Below are experts of layer 8 (counted from 0) of a mixture-of-experts language model. Rows are named router (the router's row for the expert), gate (a neuron's input weights, with its number), up (a neuron's input weights, with its number) and show model dimensions 64-127. Each number is 500 + 25 x the weight over its row's rms, rounded and kept within 0 to 999. Numbers have three digits each.
After each expert's rows: a language model's description of what the expert responds to. This comes from a sample of Wikipedia text that the model never trained on.

# expert 5
router:483484491504503488482492543473494499507541501493528503522503495481528485494504491531494513504501470500506515569503504505511469509533480485503509496537521473498490481504498505472492517487540510
gate3:478508504481511503516555521501461550512467469515497509518465519480521500552490534524540511494524497496475506535514497519533517505469487524449515512475473488468481478490468507495540501481520468
up3:514524493485495480476514519468510448502487508532498494440504517499474481526477512489447473494509506446504520536519458491494512488509484507447489500545539500523485528498471476468489488504471458
Mid-word syllables. Short consonant-vowel syllables inside words after prefixes, such as gra in disgrace, pro in disproven, da in ordained, ri, vi.

# expert 25
router:510470450540519469471533532515493476499494475544519472532492520495514495500508496529481526485480507484550519508470508509496471483497474514504516490521484484510530434550508507490522542489515488
gate3:553485459502489523477477512463497506519523454530464499514511478489502485544491521498534481511467503511484489519514530490478565459531535504470504501470478500515496494515490521478483508490485494
up3:534481500505453487504515540527455466510490539477513476529504506475466499442462545483470490493515513444487483501505421513524528492540526507537501483478517480527529502513489489512478527487471485
Inner number digits. Middle and final digits within multi-digit numbers like 666, 248, 25–1, plus spelled numbers such as seven, twelve, hundred, and how.

# expert 39
router:491488518505483513488533467502521506497512529503495508526487508473537494532496491508511541501452501478533499475508500480492493482510517496506453478486493485466486506472508485491534556437505499
gate3:548471503492492495518508449497501484481523478526507509477496518540512512513468495489493478475495512470469511473501501460469516488482486493477504509514492508469557541492485510517514507507474490
up3:466521516513530449510522487520505488483542489488506464486463482493519470530514499519498484520460492552515522502517477509463495482484495507485471518541540535526464482562502493521469528466519501
Capital letter word starts. Single capital letters beginning names or words, like A in A Midsummer, I in IBM or István, and digits in measurements.

# expert 17
router:505494500486491508460496536512453472517503498540514483571497509518528503500496462517495542493465485464527532478475493450499492508517464517489496447505470486519501492511494479481502518485490516
gate0:505520564460510467556513532491545510491531467493495495483455525520530491518501489484504504554485510498517478486494485503482526498537482448482540470530492489486520481483505517482492552493500491
up0:493521490532525547535465524506507494514488494498490535523486471525495466501479482478520497488456529471512530496512501479462517524476492497463544535495490525508473521497473501487474492511488494
Year digits and plurals. Last digit of years and numbers such as 2001, 1998, coordinate digits, plural s, and plural or time nouns like years, century, areas.

# expert 9
router:530524487506501454471496514514476472494480493544494494527511484477518469502495497513480538513511485482520470499498543494503522512498463552492469457526485426504516477516500503444513527466495498
gate3:458532443495518465462461519514485505482506480501534512520495493498501494490491498495510484511542498509496533491541525504545494525494516519508469504473550498512498533534476446498506558509472496
up3:523532487495495538430543470480478472465487502475489483489524509488454459480596493530500507534498497480515494524489505519519491490474515482495512482471531518482485532513530503473508489548509462
Word-initial letters. The capital or lowercase first letter or letters of a word split into pieces, such as S, G, P, r in rarity, st in stamp.

# expert 14
router:476477529471513463493480513504481480537523527507552538553519510484540505483497455503497489529492487483536509484476496517516501466522461544505484509525528517488507433564481531486496522464519493
gate3:509481522542478516469518474549506495481474519473502506518522483499491493505485515472526489532499499526505471517468545511488495485546510534516456495492500502540525545525542509467519508528525556
up3:545512510509480477482518535509506473550499507472516514451475513489505464516494495464527543459459487495530511497444528508495475493513526500501559468510434486504475463480499505529475456512513483
Word-initial fragments. First pieces of words split into fragments, often Latin-root or foreign names, as in frac-tion, cen-sorship, op-pose, Kra-use.

# expert 21
router:534485482545494509475491513484503482519518500518502530545507541479491484514474491526494533505455489488535524527484514452482464528489501509500497471495514476542479466509499480464523520464497507
gate0:470455495537486499465521484528479511473519491501512474519496516485489505512509540495488484507491480510509489501449497482484512515463519524512490521542487530492498506534459483493557512537485510
up0:481489512510521444489497504491472511488466492496528491448491489488538508501434495477504518480558476509448464488494500458491523541494501549464470466528512513487518503451479499471520494535449495
List dashes and table cells. Line-initial dashes in bulleted lists, first digits and pipes in tables and match reports, plus the after verbs.

# expert 15
router:510479497525498509503502502485493536515467495502509510504482487477508476523458491518526553479485497491528493480493564490524474488492464491520494449498480495518529448489480522475533516472548506
gate0:485509519489454491495528539474533490493468518477486530549508530512516508567487513493527488488477529494482491533513514510506481524525477507495534524482453500511501506507495523495476489518521523
up0:456445462447518481492466496508494464516466480499512480521504477513518483515469535505479487530453491538469477477512474515463515533469517505508517495528484492498518464465461509525503499491513507
Mid-word stems and digits. Word stems and inner pieces awaiting a suffix, such as provid, surviv, reple-n-ish, plus middle digits of years and coordinates.

# expert 13
router:495503477528480484498505529480488489517518497514488531522490499495530497474506474541528516502479516530522508503498496468511485480488474481475482437512477492539507453536512464473528517465509513
gate3:493513439481473476479500493472498510506517483546502486540484495536488492520478495474535524518480457534492482511488520474524501560479504505485524464482537479469459482511518499476505538515495475
up3:496524465500479512504538505535543491497466472484559487515494487512499452496466475510514557513491484518478520536495535519489487519521464466509465547549489565504493460499540505529495478475467509
Place names and endings. Country and region names such as Japan, India, Ontario, and final vowel pieces of foreign place and personal names such as Yamoussoukro.

# expert 6
router:494472512515474512505537552503511468510487500486508523507511510508503483450461467525450538512485457479545519527484512463504498521504482488486496495520531438519496482506477503476520493444511495
gate3:512521506483483508502511499491455499474517535496486491491499535478524521535480465534464480508494527450529527523509490499514542514452496496501517537507514516534520478507519535484527483457491505
up3:486488504500464511497518555487513464496460477491479528466489537544499536509517437488497490507489506491481496493469494495509508482528498538499516471494476513480476477465463477512487480544527518
Digits in numbers. Digits, dashes, spaces and separators inside numbers, years, scores, ISBNs and measurements, as in 17-year, 6–2, 12,000.

# expert 29
router:523473505495490507494542527495486489483519487513531539529479510471508474474483484552492494474507490477523524465531558457478482533475485515495502485538513463508497496525493525465510515493535488
gate0:572528503460492494521472488519522506503511520460515475490535539474515529485534552493473448482492509508480483521503477496470502536489453479527512522505483461486461457537557481528478510499549499
up0:480528501511494496498518550503510449452493512475498462477516469483575497514480487498473444479504485538507511436485483531509478552474467455503507495504465519538517479527529495540499522527499509
Infobox field labels. Field names in infobox-style lists such as Born, Died, Genre, Website, Coordinates, Clade, Genus, and word pieces inside those labels.

# expert 37
router:545535507563435514484492543479495481509471460543461501526487502499494498514494457504480539480488495479541508513483502498515485495500484505486513484515486510536516491496472497499517526478571522
gate3:511508479521453493544483525512492536522517498514513499496525516473524483468486514483514511470568456508498526526507519505522546508498508536509520453478541530504498520533495516477476480525546454
up3:498525524536502485521473505502496459511483484441500550492507534498463504541515471505541518491508489508512492512477531512498496460525449471493495472521486511515489485518514536453494551531510504
Foreign name fragments. Inner consonant-heavy pieces of foreign personal and place names, such as Xiaoping, Tiacharoen, Ghirshman, Sendai, kov, enberg.

# expert 16
router:540515494499498497502516518486529526525475529501499508546480495514516496480454490486463511474483470497516499520532516489484466476484479556479508442503512471528525481483479527448536510442508494
gate3:475505502508516522513520480491523461540506515489512518508545517528517495461513531501467504471471475489476478505507484459478471502514469540497486495520508516518499485470520474471512489466503508
up3:541475499514492536520529454517480545481500519516489505504481505476526518495473528497476476512506539466514524486469506514489475518504553501556494485498509540478493477532495478513473507464479473
Month names, name starts. Month names such as May, January, March in dates, and first pieces of split proper names like Mar-tis or Pe-losi.